Experts of a small language model: 1 pick a token, 562M tokens.
Below are experts of layer 5 (counted from 0) of a mixture-of-experts language model. Rows are named router (the router's row for the expert), down (a neuron's output weights, with its number) and show model dimensions 0-191. Each number is 500 + 50 x the weight over its row's rms, rounded and kept within 0 to 999. Numbers have three digits each.
After each expert's rows: a language model's description of what the expert responds to. This comes from a sample of Wikipedia text that the model never trained on.

# expert 29
router:601456631581491405491445563412502496613443418587510570428441467438561486520561495426443516443578486485547520573523426487470541545520517517483564585471522455571536551446487538461552455523534456499468539564485538560474505452528539485539559501534459495501544507550533447420554579547599523472560434462548551467533461490555549519411551427453522456441439479461580417607564497504451555504433518525423544438535570513502508546554477474578461614494488550443548442515562474462447490456564543538464467462548503557460446481542580507535540535496541525495438481515584473480437532470560443460
down0:500529469496467442514458539485435478527594404491406516509515514516411499455547492541468415521558529470514495516536547464491495428419533505516554556498549517516505508488450468447550490447539466479375497610580568441584559451552583581564480475558565551551547451564605556606474475508548405496456497478472481526505456543451478462566496502515546554575500493513514414541429537477456500567458459498459507519542494482424597494330462530504525501525556411515502479425478502505528464475409422452495398464589467513435449545539503438503488502446464500429571489579385397457444458509522481513
down1:453603554517563457532478461594384461495515506538484492468530484591590516581537515574510536530551458506530565513443507531526519501511446490483477625523542486547530476557528562503531480496534551582523542434482512506397527577508551439522552454383531449619513453497436498446406516487450539521587450505490448604560554605550549443503636469463490473478567542461464474505568540512516536463413500584480532496477536586577482493492533437563531490533549528447557463488564455573503551452437557493544516503542451544493452551553464550544522474493525552533453405372507488488561467425525535591
down2:470415500506487474404488490411473528455408450484442583517382363471508475371506497559443487522531490534423431447487490529444520536453510511516418514531529386554514516403510535498481413551526408462587496435541526450426484456432488544449498516537498486456511500565513484515561464520534520536446497421475539496567426491437443510508513410539481486528563475567479552532499446494476493489348512432442462470506494435599513500484465429580491622488481533463567552495445472426488498564530476496553485510402474538517473511506509381481503550493494422484506515468441352453465526544535526582
Table header words and cell separators in episode, election and sports tables, such as Title, Turnout, Stadium, and colons after titles.

# expert 21
router:436456544499449423546462547491436521485405471506496546444472484439476566462516511406550506460487545433439405522441567516538589519550595396466469424551585492531414597484533549429649466521484530507548563531441508484555519446491548516472482519442490460573535524392491462449537433579517582455551481450511529507387477424488408494548576532437570507468552482497521474392480480533511554525466509572512495507581592417459561437463436457456444542491497597492514510532535498394477511548420472526531462454462519561544514489490439487486473478425502460451520565513482502457504535602567536516
down0:437540581526555444463622505557541474551539469554516467456468461469458534504525540465515498466573435574542529439369478411474582456523558546467570534505512531508491522503508571525473437572460563485428423523483480494571531638443641447515454450539430483520512508492572482475577541454389531479507525448511533436472567517517464469490479528549428495456509463462504553431389525548599569448528536521613464498467438469519495576470576485561513495478519484395408576494498493527443467472493480464483535547517430387474441575485450465441414532504500484524541432483532511521591553578495482469
down1:562543586576518479551489481489464561444494467521573498569531491546495470453569524473555496534563578451477501575452568596510530542503563525449437589615515496532594582420539389499495551540556447467552477531531467575465502574475446523456533474561446449399502528480476461419583539506454498455561406535413455427499497496507504515482573525508494476530584512480472534454560540515498552528514515513468522480476461478531540400485437457470501423513434472497528483431530603562473460500424469463496562567535489533544473513614467538517572424560557438429435556578525580418487517524489651459
down2:453446519533510573515467584471409542546506513556478510417416425603506522452508494471536469534444552385568509487471497513436443478441462439499453456488559556516435459413463536459523508565527456521461453558513530553565432435527561493500431520436558543528496496523434512477588534559453533509427419509586537468525339549506487436409449539470523505452435429555455527576481475492493499551564538465449515492546530526473508454473475389503468462405554525482530476502501542551455620555549445494491495558432448479504410438528525464488486515455527546544568570479536413581548593529641501496
Subject pronouns (he, she, they) and word-initial capital vowels such as A, E, I, O starting names (Ian, Ivorian, Opposition).

# expert 8
router:550449521495486380549425543449414498533462462500458533519598438477511428440548454381483554480515519496537499492585468535496548511520547486462524568546525495448511572428440507443532445574432529486516513548556516618433508431455541558441417493455537612449504398536525456467526504520514525535512420474452499509488415458547521533516519421464424513429508520426494502558487530572540470486482540545436499488565593599562560510501525484439435551448442381489559496524530541389496485537571541592466428476491412557484455538538527503454515455494496534568488498540540439500512585396463486375
down0:459513508541477543488484534452514457516499437543510536570570475409560467462521447505557497465515533514605516565562464478517465555452456475472443430571641434551556476554598500424594578479541494535413437468469478447455466495565431435535503482400501540511451504434568501483481477618550425457527460478515462453535460541546575487453548494413414602471520568519478505472568513499556479490557486511466427554568516540557441567523492512504510482493499540558492508507594584487447483452444511533481560580624534500569439567467539576496518546522530608490492370474418516452538479404473514529
down1:536492489468369467421441575415533504522468494492497490444442482475464571468540512482534501527548426540567494417461522556448485524532643535490549516433561532489476508466558486556366555457515390507451487530493460458555417455448598496525532507520504452463430577477457465441512474404503629518517483537484465426518580464449523507443466494545486506499360513514550497525497494520539468470450488526520471495543450477410533519508528474424540570454470570503556466503402446519449469437456565468514355415534488386549478519587516426477481535504419487512514494572569473460549483454461502608
down2:481514478453417545515527465504468543537510539545476497409448540438534558441562586462543548501410501519560538501561511550555506530523536508486479533532476465451477509399514508451509452510507589492502474629474563519497518410492504425576465363439529480541505555572509604527492486624506522474542464533499432436579462602536434522538612508502482489483594404472473529558564476483478466548559554469566624437518535481584424408509518514585577362523484480502478574447528509428539478576572471506464450536537470545477541501476458494413456480505489481493497444482525579487485425449590505523
Initial capital or lowercase letter pieces starting names and terms in tables and titles, such as C in Census, B in Bank, plus table-divider rows.

# expert 14
router:599398565588433448544505554449465531546423483533556570537494419472527542436560513458507426532499535503542522548535389441542564543464536472500513661501558455567538543477533504477530493466566473540514548569527498515506467497505529480523547514548480522570552528559595508459505457582525516520605464445490494579536432514547518604424503429455441466501439471491594456482531623549484462503408552523479477496520577495499479464483438600519477573391408581453597463494544444550448481509441414533505416481534489528502479510571564497510589509538589553517514462534555507513430528495531519458
down0:429549566444459491438480556551519455556468505497613458572506486425465577546603528497455545389464540544520483489471444497528530465574460565516534453598599552516511489533482488529461558522504458506449550507419496532499492561517632604500463590574486392541481523472488497490503486512594543463561426546570480569462471455454419481465575494477495514448497494463494460596468424600476452485429462538430487565517584534414504513513438498424418531573443541493515401534453491477481480539516531528362528603521510517443521530438509503519452476560519540436542430472476497598517436481527537557
down1:501473448518445514443458468530375541592497449491503470460467548529491514478478501497502527483581578426462505535498578500462467513561405472493489606511470587446440542591496463400498478540536380426580504505401482526605496502496586421508610461475460472468535549450445438515459424468472455526466408551514482523456544477421532512500652415417523534491502573436518491520515553612520413491548543532521577509496543455453454485505439396528444495498517581526538552450446410434454454491505474418460462547501469461465458555571440473470448512522486540424586499481502458527514498506435453488
down2:540466486518461564538523488466517484440526465472585396508520525473563619503478481435519494538533497497491538418490635488581482424444407524461568474504566484453584488455468522465605431561551554457605497549438453481493422483445541514584495532559586527471493491490491510511493521598426509461417474452562429422496488570515497516455455530536447548521498474485488491501510576356517458492502457448452509561510425536477493486655518561433518460406525476508497541546494512600432543512456488434567562453538506499509478416472399437431429534521503484448595498495558484424487564533531433464
First letters or syllables of words in Spanish, French, Swedish, Romanian and other non-English titles and names, such as s in să, La, el.

# expert 18
router:598466624578483395505431562401497491615431416570515563412442465427561473502561491430442506437576514487557535575514424500466540545513512514487552591472531453564546556439500530462541456529529455484466555573474550535465503463519538481547565483536464497507524523563547446418533555551585518479551440457541548451530487499554549513413537421439522465455461487461583425615547518493467546504431527553422534460524567526502493526553450492571457632489508552434565430489571463474442484459559543539451474466547531543455453508524585497518534545498538518477450481522570460488441526455550450430
down0:438523528488553510477529453471529517541494462585519569500572514469461540489426550399518547555546507585541553490561477377496543455473489511528554546473499488406510569483492436466548572479518459495345473552532527511505560448491571540545509418526411443559539494420503475474524464524467555446457553422598506450471529464480540589424513421466524508456435481474418520462490494448442497523545387513499562468494506382515541530548497477441395589575488445428531462475431464475447455483553567525535445499539484425467420564561496473577368577440495468518461540477482409441558556550474503509
down1:577554494467461556470394465566475536487541489552497476463496550459517398587492537533557554405502543527542685545649441491400444529570559563431407486591542548565491575488436555523555446459562487465479567513503530465474502478500546455461484474479468464518560505497473492520444547494508459558467577446558521488468438536498577426597447472515490452413504526445421517546568516549508493502509522551598439426426470530481537541452457541496420558584460460531456559544400520529549461484491491422504474402529523509450495585480552516483489537470445533472468411472517553487531465536485454457
down2:414567503409525509485528476516478532514519393514527480445448552452557481590445411561421494556514475450537485399449529478501462513474482515459522417443519478503494528463370468524488494496555558544408560470534530503605492485463430526492444527558533379482558542440507497552437497518490530407532581415528468441344446547487402547574490535533544490542510532426502533396490555497560480554435461413418542463500488495489517502467523422565508466497555371508496554501466491554494526451456536496548540540572433470528497447578487550470496504422497544414497417479532494507502461472618475587
Digits, decimal points and pipes in sports and statistics tables, e.g. the 1 in 1996, the point in 8.98, cell separators.

# expert 3
router:605474618558476388488441570423526485602417424587493563434466458430558467506564504432444523442580488480556509577509444470454564526518526526462553580495519463558531541452490525440551468511540451487464540577481533540462504460509538481555568482541480490505525525559548454426525572546592538466545451445534558456530474502569555541411537448433508459453469481465584419611559524497459559504437518520432541459532565511498513565556470469570456614507496559430551417500569459436443485446536539541485477460546519564455443464554576525538532556510555536506448478525601454490436520463549452451
down0:440580541456475565460398417538460509598461469587492514478445598503454477503563583402507626470503404518460486439486454495576616425582548503441568531538471568538504489493479511562434431466496460540459439502371541547484534557459537549443531538476549478526551533592378517490491471465548428526511550472486482556525439487564456490417477487453496442519473499509542464579437552481515475435551468482508403507574476492489587515429472488536491613518460387518491533528543547555543480449531461541390534530553459460448525477513434443523496471497550492465551515465522528502590472500556571551
down1:507476503426429503592485584473513443516493488530453514490497465489498521581422509483473470536424569381507581502506447502564470418556400516487503469490472498569422565544408503541510574399579500549501457516586461452514591501493527541514509429500482599485404523456511575531572476488423510492476530422511525458500513454498504600504456506495487468450444546574434466448510500479511569485557503490557496450522538537532557510535482556389485560491436432386436487561445479479520410434602476591478502537546528522432552420505520575446526519404505538432384474414531506566571554519471443571
down2:450502526524499508474508531491481541505540433500522448496499544503541519570531458540557475478462539436524472539509447490449475572487516544424552435471621529441506510464518578480460434428538627436480595571621487493531505444537539541562516397552541409523447516405482476487401531501509433434516447516505487460518440533493466480549621426429601438541492544457543496536533521489516532622420508486476557554514438454505482483469479377502464485445492552496543449551446447531412472446484491489467517503540427521476466480488528519493522545518503574471451402548451547525672603577511598443
Nouns for songs, albums, games and seasons (single, album, game) in music and sports bios, plus See also and infobox words.

# expert 9
router:533493514506457452546568526456596440515489538481436565418493532495391527485428551416439549470490476523520557486572527407550559465497480389470482428510545501547629507476529500425487526516476489521537480506525487516527465515518423539527482454536390490523467512470571456453500500549495572583493458565464465577457447604449592568564471421430598506434463547473485475602551474560532481558495599490484514566451547534449571485514449537555491479444478534464445524528570455537484465444534431525478520418530575581515486476480538463529533534407417428483426405438544386443449416536540479492
down0:546539548494513572470603522437529480492610513547570495515558557600509513456558570486575421491458486463516528523480418563518529504644550512505362528559521494504479530481489529514551547572464509416458473587495464451430492442466511537430562425511375377491511461534495503467632535460454495452473513488474527351514478477470555464459544464541506590470479548517530495503490467536457474504511537454430546505577453529525513476467576455471518580495528448516543467505483524598460401535589465653549515507483620476533465580547477518463559496456506551436531558506467512510511474463517527523
down1:463566504548441463493502517520510528574496489498532502435451503505571577453481373501507460587427503494545388514518468513491469620523470510474475463586473452448447520485533503530460481536533509430517431514572454431561526605516447436529500446446528565500436408580502471433519509375447449453507504560497489483477522507518451546566538472576413502348539548570513484461562412455388398598492517499511555533560516526476627465510508481506534477498497492501524457431544562557596407566443446463452452501501513454447515521493362501515478558494540562509494441451522468495489425424518493539
down2:521421469537467527508497491527589467554494585505502500588475484546553420485461503556495551516568486462409586561405474513514530444500562554534545498457444578525463352448524579562624492524546459546513503512505477554457533578470508490478528416538599516478483462445579480504519632511418498561515510521549559511568473554543494529457445467414417543491437523486457482475419593550423501465548491411562511451512489540445509524459525498533477469489500523571510466580561459483583487506561485479458461527428520518461522518441515498578452602558590456436402528466430427460431411425551476484
Word stems after an initial letter or prefix, such as f+act, def, part, vent, elect, that take endings like -ed, -ing, -ure.

# expert 20
router:497442529474430567567472567462533539491497580530557547462450447429481512480548588551448506502436532563473496533541454458559524605572548475512584491456527571526549578489581583490415488432533501449517515532408503485540495535537560436468570510473455434489507419549430545466457502503485489502520414494413501516497487469552375574508557554457568407484477457463580497392563526458434536425504447504467604414477463508488504492461494566483487534537536476447537476596496478498473517414500572522436487590528407431506409518566510520559547424504396483543478551352540492514534463490517560470
down0:512504519475425445477469496460625514445465475570468405522552488512403597545548559485461495524542526535535473532538517450455509445446527560446462528500591492496479470410507491507523445486458544407497497515497459462577570542487503541517501580484526441562453559514643503543506470501548453450369507556552375486486518568477565569519436479467536485528580540510482533514561552607500442505507395528440444510538518468467534536361519513459418474435495522516587546474480425521541452516486623507476451474479404560349514466538472546426457475518533536458495581514520503564505585517507534542
down1:481490441571407461483485530474483572515551603577504468476512488602634513528536547426505518574501575572577522459513600505523441532526540482500424455574484494562467528454485489474530507525590482465469467489475584477520650458473456511516473498548539533407474404520483454487552557479503396553588517411458496516484492458504493488531549475582582545505505506458521552521564528514569534533564443527408446498497477465519443477456505506472585493438435523528501494515458414518463410452517462541488446457586484497488433511488575532550538609455569436505536594446455497556494448629402431452
down2:416417560477497442539480511513488499611528592541472503504528478602503508533473484469438560421425475538441398520471449541564576446518592566513478521510553588472458616531534463444506395506452423505574459536536510576441426451451539508543523387470469421501484397541557479572478536468490494585567476420516503489470456479445534505557526490499496458490472544444551536577453522441579546507437482519543422571513417499594538473531420514558511514445495384514585508450450554544465511461566463515508437494464559519501483484460441579445413459468472530512501503499530422570511557579501590478
Pipe cells in Wikipedia tables, commas and semicolons between list items, and common first names such as John, William.